config.toml
num_hidden_layers = 17
hidden_size = 512
n_experts = 32
experts_per_token = 4
d_expert = 112
d_shared_expert = 384
hidden_act = "squared_relu"
moe_layers = [0, 1, 2, 3, 4, 5, 6, 7, 8, 9, 10, 11, 12, 13, 14, 15, 16]
router_score = "sigmoid"
normalize_top_k = false
routed_scale = 0.5
balance_loss = 0.000842
balance_bias = true
shared_expert_gate = true
init_std_router = 0.0182
lr_router = 0.000818
vocab_size = 8192
norm = "rmsnorm"
norm_eps = 1e-05
tie_word_embeddings = true
optimizer = "adam_variant"
learning_rate = 0.000596
beta1 = 0.9
beta2 = 0.99
batch_tokens = 131072
max_seq_len = 1024
train_tokens = 692100000
max_steps = 5281
dataset = "wikipedia_en"
Below are experts of layer 14 (counted from 0) of a mixture-of-experts language model. Rows are named router (the router's row for the expert), up (a neuron's input weights, with its number) and show model dimensions 320-383. Each number is 128 + 24 x the weight over its row's rms, rounded and kept within 0 to 255.
Before each expert's rows: "mostly gets" lists some tokens that are sent to it at least half of the time. This comes from a sample of Wikipedia text that the model never trained on.

# expert 14
mostly gets: "ร", "า", "\\", "а", "น", "ง"
router [107 140  95  89 179 103 136 182 108 115 109 128 103 120 107 144 152  90 103 112 136 145 111 162 162 115 106 125 115 141 109 166 151 150 139 126  86 128 120 121 158 119 121 106 162 150  74 118 149 151 140  81 134 167 136 138 126  84 127 138 103 134 116 123]
up0 [150  92 161 162 112 124 165 182 139 169 129 111 118 146  74 137 149 135 142 119 148 112 114 118 120 107 146 121 126 109 111 153 124  92 148 126 100 118 152 117 103 154 120 132 152 134 136 124 137 119 108 174  93 195 151 143 106 108 127 137 107 145 102 150]
up1 [124 115  95 101 131 154 118 150 121  99 107  73  73  85 131 126 142 125 114 173 142  92 181  98 144 139 132 108 159 182 116 108 132 130 165 123 123 143 132 147 144 114 135 124 129 132  93 130 120 132 183  95  94 157  84 123 138 125 177 116 115 107 103 126]
up2 [113 157 130 118 149 142  99 140  69 128 100 131 104 119 153  99 136 110 147  83 136 141 132 117 131 130 137  86 157 122 113 146 100 142  94 154 109 129  90 162 135 129 135 153 140 116  97 147 176 159 130 111 131 103 122  85 140 108 111  80 123 109 123 119]
up3 [150 146 125 112  96 123 112 107 109 106 132 166 160 129 158 102 101 142 140 145 157 131 156 138 105 142 149 108 108 114 114 148 160 167 134 151 125 133  86 169 131 127 127 121 107 133 147 109 116 150 153 181  72 160 123 136 182 142 131 133 138 136 186 112]
up4 [148 161 102 169 172 169 139 155 131 129 125 121  86 110 137 160 162 124 129 111 123 109 129 117 123 120 151 154  93 144 112 139 128 120  61 112 131 123  94 137 160 113 144 121 108 138 105  96 118 140 120 137 112 150 107 171 126 117 100 101 127 123 127 109]
up5 [115  99 180  97  82 154 116 173 105  94 109 117 115 156 120 126 173 137 141 134 104  75 116 114 119 109 143  90 112 145  80 166 141 145 131 112  95 142 120 118 104 117 180 146 117 106 112 117 154 132 179 144 131 109  58 137 165 130 147 112 117 141 153 133]
up6 [146 120 107 120 149 156 122 131 152 118 122 107 172 132 117 111 106 119  96 136 127  87 144 137 132 129 145 141 148 145 111  92 135 147 133 123 141 151 118 119 131 123 130 123 135 137 129 117 155 132 132 171 145 128 109 112 117 145 122 114 120 117 146 154]
up7 [177 124 107 116 130 103 144 133 107 103 130 144 140 152  95  77 109 134 103 129 145 148 120 157 141  81 116 153 134 128 117 134 106 166 127 119 116 143 138 138 100 118 138 158 162 130  93  75 131 155 115 120 123 171 132 150 151 151 162 109  83 131 154  86]
up8 [127 139 119 142 117 121 140 133 154 128 117 120  98 141 120 154 178 100 154 151 138 158 160 122 118 120 119 147 135  99 111 101 124 103 119 122  41 125 126  99 133 103 133 129 155 112 113 145 140 137 130 145  97 141 140 134 128 139 141 124 142  68 156 156]
up9 [133 143 142 124 109  87 130 144  94 120 139 119 138 139 137 160  96 114 173 132 148 142 157 123 165 117 145 128 128  77 139 164  80 119 113 118  88 161 143 115  91 103 154 152 168 141 130 147 100 107 159 152 131 160  71 132 159 131 131 142 130 142 120 145]
up10 [142 142 183 151 118  99 156 158  79 152 132 160 161 132  47 131 119 116 138 161 139 135 112 104 117 187 121  93 125 146  93 144 113 111 115  99 133 127  92 122 136 114 161 108 116 123 122 105 105 140 155 122 155 130 120  85 126 116 113 107 173  99 144  62]
up11 [ 97 152 128 151 140 139 154 136 119 143 153 120 164 132 126 151 167 122 133  89 124 128 137 118 143 159 129 142 134 145 134 171 146 102 142 127  74 158 158 164 121 120 134 117 135 127 112 120 177 110 139  84 104 114 146  74 141 134 131  69 160 143 141 128]
up12 [133 116 154  96 140 135 120 174 143 128 121 150 146 130 127  94 159 125 132  84 146 191 152 116 104 116 110  92 137 102 141 110  75 167 131 149  82 138  91 151 116 112 153 132 104 166 129 111 138 147 139 153 105 116 142 139 122 119 133 163 101 112 122 117]
up13 [ 90 118 142 120 160 122 127 132 117  98 104 135 155 110  98 149 147 102 119 128 118 180 148 135 118 122 129 168 111 148 119 133 125 171 119 125 114 120 125 160 124  83 131 115 141 126 124 174 113 123 142 110 120 119 154 101 118  87  94 133 140 125 137  85]
up14 [152 116 165 162 102 129 141 108 125 118 118 144 110 153 143 117 149  79 118 127 157 152 119 116 157 108 147 138 160  66 110 140 130  93  75 119 117 103 125 124 163 146 123 150 115 113  98 132 172 136 136 148 123 145  92 126 116 155 118 155 140 152  99 118]
up15 [138 141 123 100 135 127 124 130 114 129 101 159  93 139 144  61 114 129 152  90 114 111 125 111 111  75 118 124 141  93 119 142 122 113 140 155 176 126 113 160 122  88  99 127 124 149 144 115 131 100 107  95 125 185 150 153 109 109 140 126 106 122 148 115]
up16 [ 93 139 113 107 115 149 129 107 126 117 136 133 144 168 124 107 127 161 165 147 104 104  96 112 121 109 135 144 126 167  88 120 142 195 162 100 141 123 101 119 100 134 137 100  88 152 155 121 120 139 150  78  89 190 152 131 115 115 131 111 130 116 112 134]
up17 [130 135  76 124 119 124 117 140 140 160 100 103 109  81  97 101 158 138 150 110 170 133 113 118 114 145  88 169 133 121 125 136 123 121 130 133 141 129 104 154  67 128 127 128 147 119  93 133 139 108  92  77  82 127 151 147 113 119 117 161 153 121 121 157]
up18 [147 133  85 111 114 105 140 121 125 143  58 128 126 107 109 145 116 137 129 111 147 165 145  99 129 107 107 113  99  93 118  82 119 159 134 133 101  86 132 120 112 129 140 130 131 158 121 136  87 124 131  83 100 176 134 147 131 150 163 128 186 112 121 151]
up19 [154 167 130 116 120 154 149 132 115 141 112  83 107 149 140  92 156 168 144 133 148 131 120  92 103 124 124 115 138  88 123 122  94 137 179 135 115 125 116  94 129 137 139 111 139 143 126 156 125  85 151  90  94 175  80 171 104 121 130 126  98 119 134 118]
up20 [140 147 123 126 113 117 139 154  79  75 131 163 118 134 155 110 107 111 117  98 154 106 124 139 150 110 132 134 111 110 144 143 146  97 151 141 113 111 105 123 137 124 122 166 150 130 122 122  83  82 168 171 112 131 128 173 140 158  94 129 133 159 141 145]
up21 [109 155 120 130 125 109 105 147 113 102  99 149 150 152 174 134 136 171  95 100 164 148 147 143 103 151 102 130 122 151 163 145  96 159 146 130  88 141 158 161 149 147 118 166 112 124  72 108 122 101 168 138 146 158 117 113 129 103 113  95 112  96 147 107]
up22 [129 138  92 134 127 141  90 109 126 124 120 123 139 107 133 117 174 116 137 116 139 166 156  74 145 127 125 149  82 162 144 150 136 129 102 144 146 129 150  87 154 112 129 124 123 131 121 127 160 137 156  83 119 150 110 160 124  93 123 144 147 175 138 142]
up23 [135  81 130 155 153 102 108 125 146 133  98 124 111 112  98  84 176 119 134 107 165 135 146 118 115 111 150 119 181 132 116 101 128 164 108 123  84 126  89 109 132 144 128  93 129 166  94 139 114 106  77 136  87 140 131 104 109 113 185 169 109 115 118 147]
up24 [ 94 119  84 193 173 147 133 133 124 144 143  96  83 142 103 113 114 106 147 184 112 117 149 146 139  95 150 134 155 154 118 126 132 148 105 113  64 120 110 208 116 137 164 110 124 166  62  98 117 126 117 129 118 110 128 133 160 148 147 135 146 130 126 152]
up25 [112 144 133  87 168 140  81 115 109  88 114 127 155 125 144 119 115 112 134 123 107  93 138 117 129 100  97 136  78 118 143  69 142 124 136 131 128  99 125  93 119 138 116 170 148 126 172 126 170 142 166 103 119 179  95 125 149 113  90 144  95 128 119 169]
up26 [102 155 112 115 111 108 153  95 144 114 132 158 129 112 114 104 108 129 115  97 145 113 121 153 160 133 105 164 104 100 112 146  76  88 153 163 122 135 139 176 131 115 148 137 130 119 105 155 141 151 162 133 137 133 102 117 138 108 116 124 133 151 140 117]
up27 [122 134 120 120 115 110 146 144 112  89 127  86 120 131 150 119 118  82 140 139 146 143  96 125 138 116 107 124 138  64 122 103 116 104  92  91  97 134  97 134 153 138 116 152 145 141  99 100 139 114 151 104 110 143 108  80 147 112 125 149  98 157 127 133]
up28 [ 96 131 116 106 114 157 113 183 132 110 133 154 135  85 147 120  78 163 101  99 183 122 126 101 123  69 139 126 150 125 140 121 123 105 100  97 106 103  91 140 141 153 138 151 152 165 112 143 147 140 156 183 113 111 133 109 128 116 124 169 129 174 128 134]
up29 [ 90 166 110 140 128 115 137 133  97 137 142 129 144 153 141 159  86  84 124 153 123 138 132 148 121  96 141 138 149 153 139 129 130 122  96 129 132 138 146 121 141 130 123 180 164 104 102 140 153 112 111 138  96 131 106 138 124 144 142 134 102 120 137 123]
up30 [134 145 142  92 150 119 139 127 144 151 120 135 108 107 156 188 107 155 151 125 136 128 147  90 136 157  57 130 125 105 124 143 116 114 110 134 116 129 121  90 107 125 103 135 144 126 116 156 112 144 117 106 108 180 142 130 150 111 113 139 120  85 123 143]
up31 [163 118 181 115 149 157 151 156 114 131 123 116 143 152 131 157 149 146 122 116 140 119 124  88 150 118 107 126 117 153 142 115 115 169 115 182  90 122 181 128 124 151 121 151 129 128 116 120  93 111 142 114 126 177 135 104 139 125 146 169 108 122  97  94]
up32 [150 156 113  90 135 130 174 191  89 134 149 106 115 101 126 119 174 150 114 122 102 128 134  95 142 142  87 106 156 133 143 132 130 155 119 114 114 131 115 127 115  61 154 158 155 134  96 142 134 131  90 114  74 137  58 138 152 140 157 125 148 113 146 142]
up33 [132 159 107 122 153 105 128 165 107 126 137  95 122 147 153 122 173 107  99 166 129 181  80 117 156 130  99 110 117 100 117 131 143 170 123 110 133 130 156 166 152 140 110 120 138 115 117 148 128 126 163  79 139 156 124 123 121 141 140 132 126  96 127 108]
up34 [163  77 107 130  92 174 176 103 105 164 163 150 124 151 122 141 145 137 143 157 139 154 153 159 151 114 130 134 120 117 123 143 157 148 152 126 142  95 128 106 130 152 147 142 121 114  81 129 130 132 122 159 151 134 137 101 117 144 138 107 168 143 171 130]
up35 [ 70 127 115 127 159 115 120 163 101 130 130 162  95 140  98 146 139 100 114 115 127 128 167 110 147 126 115  95 146 113 115 131 158 143 105 145  97 158 145 118 114 115 119 136 162 135 135 129 141 132 136  93 122 116 116 104 147 133 142 154 105  91 152 132]
up36 [119 103 142  96 116 168 140 139 137 127 140 134 139 123  92 131 120 117  95  91 132  99 112 141 128 141 111 137 126 171 111 157 126 142 160 130  49  98 160 132 126 152 151 119 113 136 128  59 127 115 130 127  94 118 129 208 155 100 113 113 102 153 146 116]
up37 [126 109 104 113 139 145 126 125 134 136 113 134  97 141 105 153 120 151 109 120 139 145 102  94 113 126 130 145 130 142 151 121 137 118 118 148 149 103 169 112  96  83  92 118 118 104  72 136 121  82 101 112 127 157 131 127 122  72 139 165 176 111 136 155]
up38 [132 179  99 123 180  80 195 129 148 115 109 146 122  96 136 165 171 111 119 153 138 151 140 118 197  96 122 171 147  68 151 104 145 117 118 162 108 106  94 129 116 124 103 157 131 147 109 101 129 118 120 128 123 123 107 112 140  93 129 150 148 147  93 112]
up39 [ 97 163 129 159 116  98 140 124 120 172 113 100 172 109  97 130 155 102 128  59 135 107 153  88 109 100 120 135 132 138 134 136 163 115 105 131 170 130 164 139 133 128 109 118 110 103 109  99 102 134 166 129 115 130 102 122 140 126 151 131 161 125 123 141]
up40 [121 129 102  99 150  91 109 132 126 124 105 139 102 146  83 125 190 108  75 142 155 107 117 158 143 125 108 116 137 135  91 150 123 133 119 131 107 182 168 176 148  98 127 142 158  96  98 112 138 126  88 107 176 150 139  94 111  77 104 108 130 111  88  98]
up41 [149 107 122 177 184  87 164 178 127 130 132 107  94 117 132 147 119  80 141 115 129 118 125 127  70 102 154 160 159 119 138 148 135 148 138 117 192 144 122 147 145 145 131 155 132 153  76 112 117 110 131 174 139 170 100 118 127 114 125 134  93 115 182 111]
up42 [150 112 127 121 198 115 142 155 156 170 146 126 130 140  92 116  74  98 131 109 116  92 142 116 102 116 116 123 131 144 166 142 136  68 109 166 115 132 128 161 145 132 106 124 155 131 157 116 120  77 142 141 130 170  68 133 158 129 102 125 119 109 111 130]
up43 [128 169 120 133 124 104 155 122 120 124 139 139 135 120 120 167 114  72 132 127 101  98 152 156 130 148 156 180 156  48 130 117 116  94  83 131 121 144  92 109 120 125 132 118 175 149 115 147 112 148 139 141 137 102 129 132 113 143  85 106  96 114 188 153]
up44 [ 95 158 141  85 144 167 118 174 137 127 116 123 169 132 121 111 163  81 104 133 142 137 112 152 114 129 137 153 111  91  98 119 149 142 177 161 161 145 140 188 158 118 126 117 101 155  65  92 113 144 116 135 150 125 120 124 133 116 114 118  70 158 147 154]
up45 [101 146 125 151 136 128  91 144 131 118 154 139  93 161 171 137  77 115 114 143 120 131 127 131 115 120 149 165 125 118 125 203 114 171 111  94  99 145 134 115  98  95 140 160 109 148 114  90 109 146 102 116 108 171  96 106 129 157 137  96 109 114 125 147]
up46 [118 175 133 130 118 117 115 121 143 165 123 122 102 140 145 107 130 100 154 126 125 187 116 191  90 111 177 146 127 125  62 157 126 164  97 117 146 134 157  76 101 101 137 152 125 142  96 138 144 122 174 131 105 151 142 133 180 147 132  95 127  92 101 127]
up47 [130 116 125 174  93 145 118 108 164 161 132 133 202 124  52 128 140 155 131 127 115 149 166 132 108 156 123  86 133 138 123 129 162 131 115 130 110 135 154 126 121 102 149 152 135 123  88 133 162 148 171 176 106 148 146 120 169 167  92  91 137 119 143 123]
up48 [135 151 155 135 126  73 143 146 172 151 113  91 108 149 167 113 127 138 129 143 157 141 141 140 115 122 139 159 118  96  73 134 105 109 115 120 155 137 141  98 128  88 155 147 132 162 118 115 121 117 151 141  98 138 113 122 125 168 134 133 130 116 110 105]
up49 [173 154 165 129 116 135 163 158  82 122 110 140 143  95 126 110  94 140 176 178 174 131 137  63 128 146 163 137 129 153 149 130 105 130 129 125  92 124 126 129 140  94 134 139 103 159 147 166 114 137 159 119 108 152 137 150 108 125 172 140 124 107 132 100]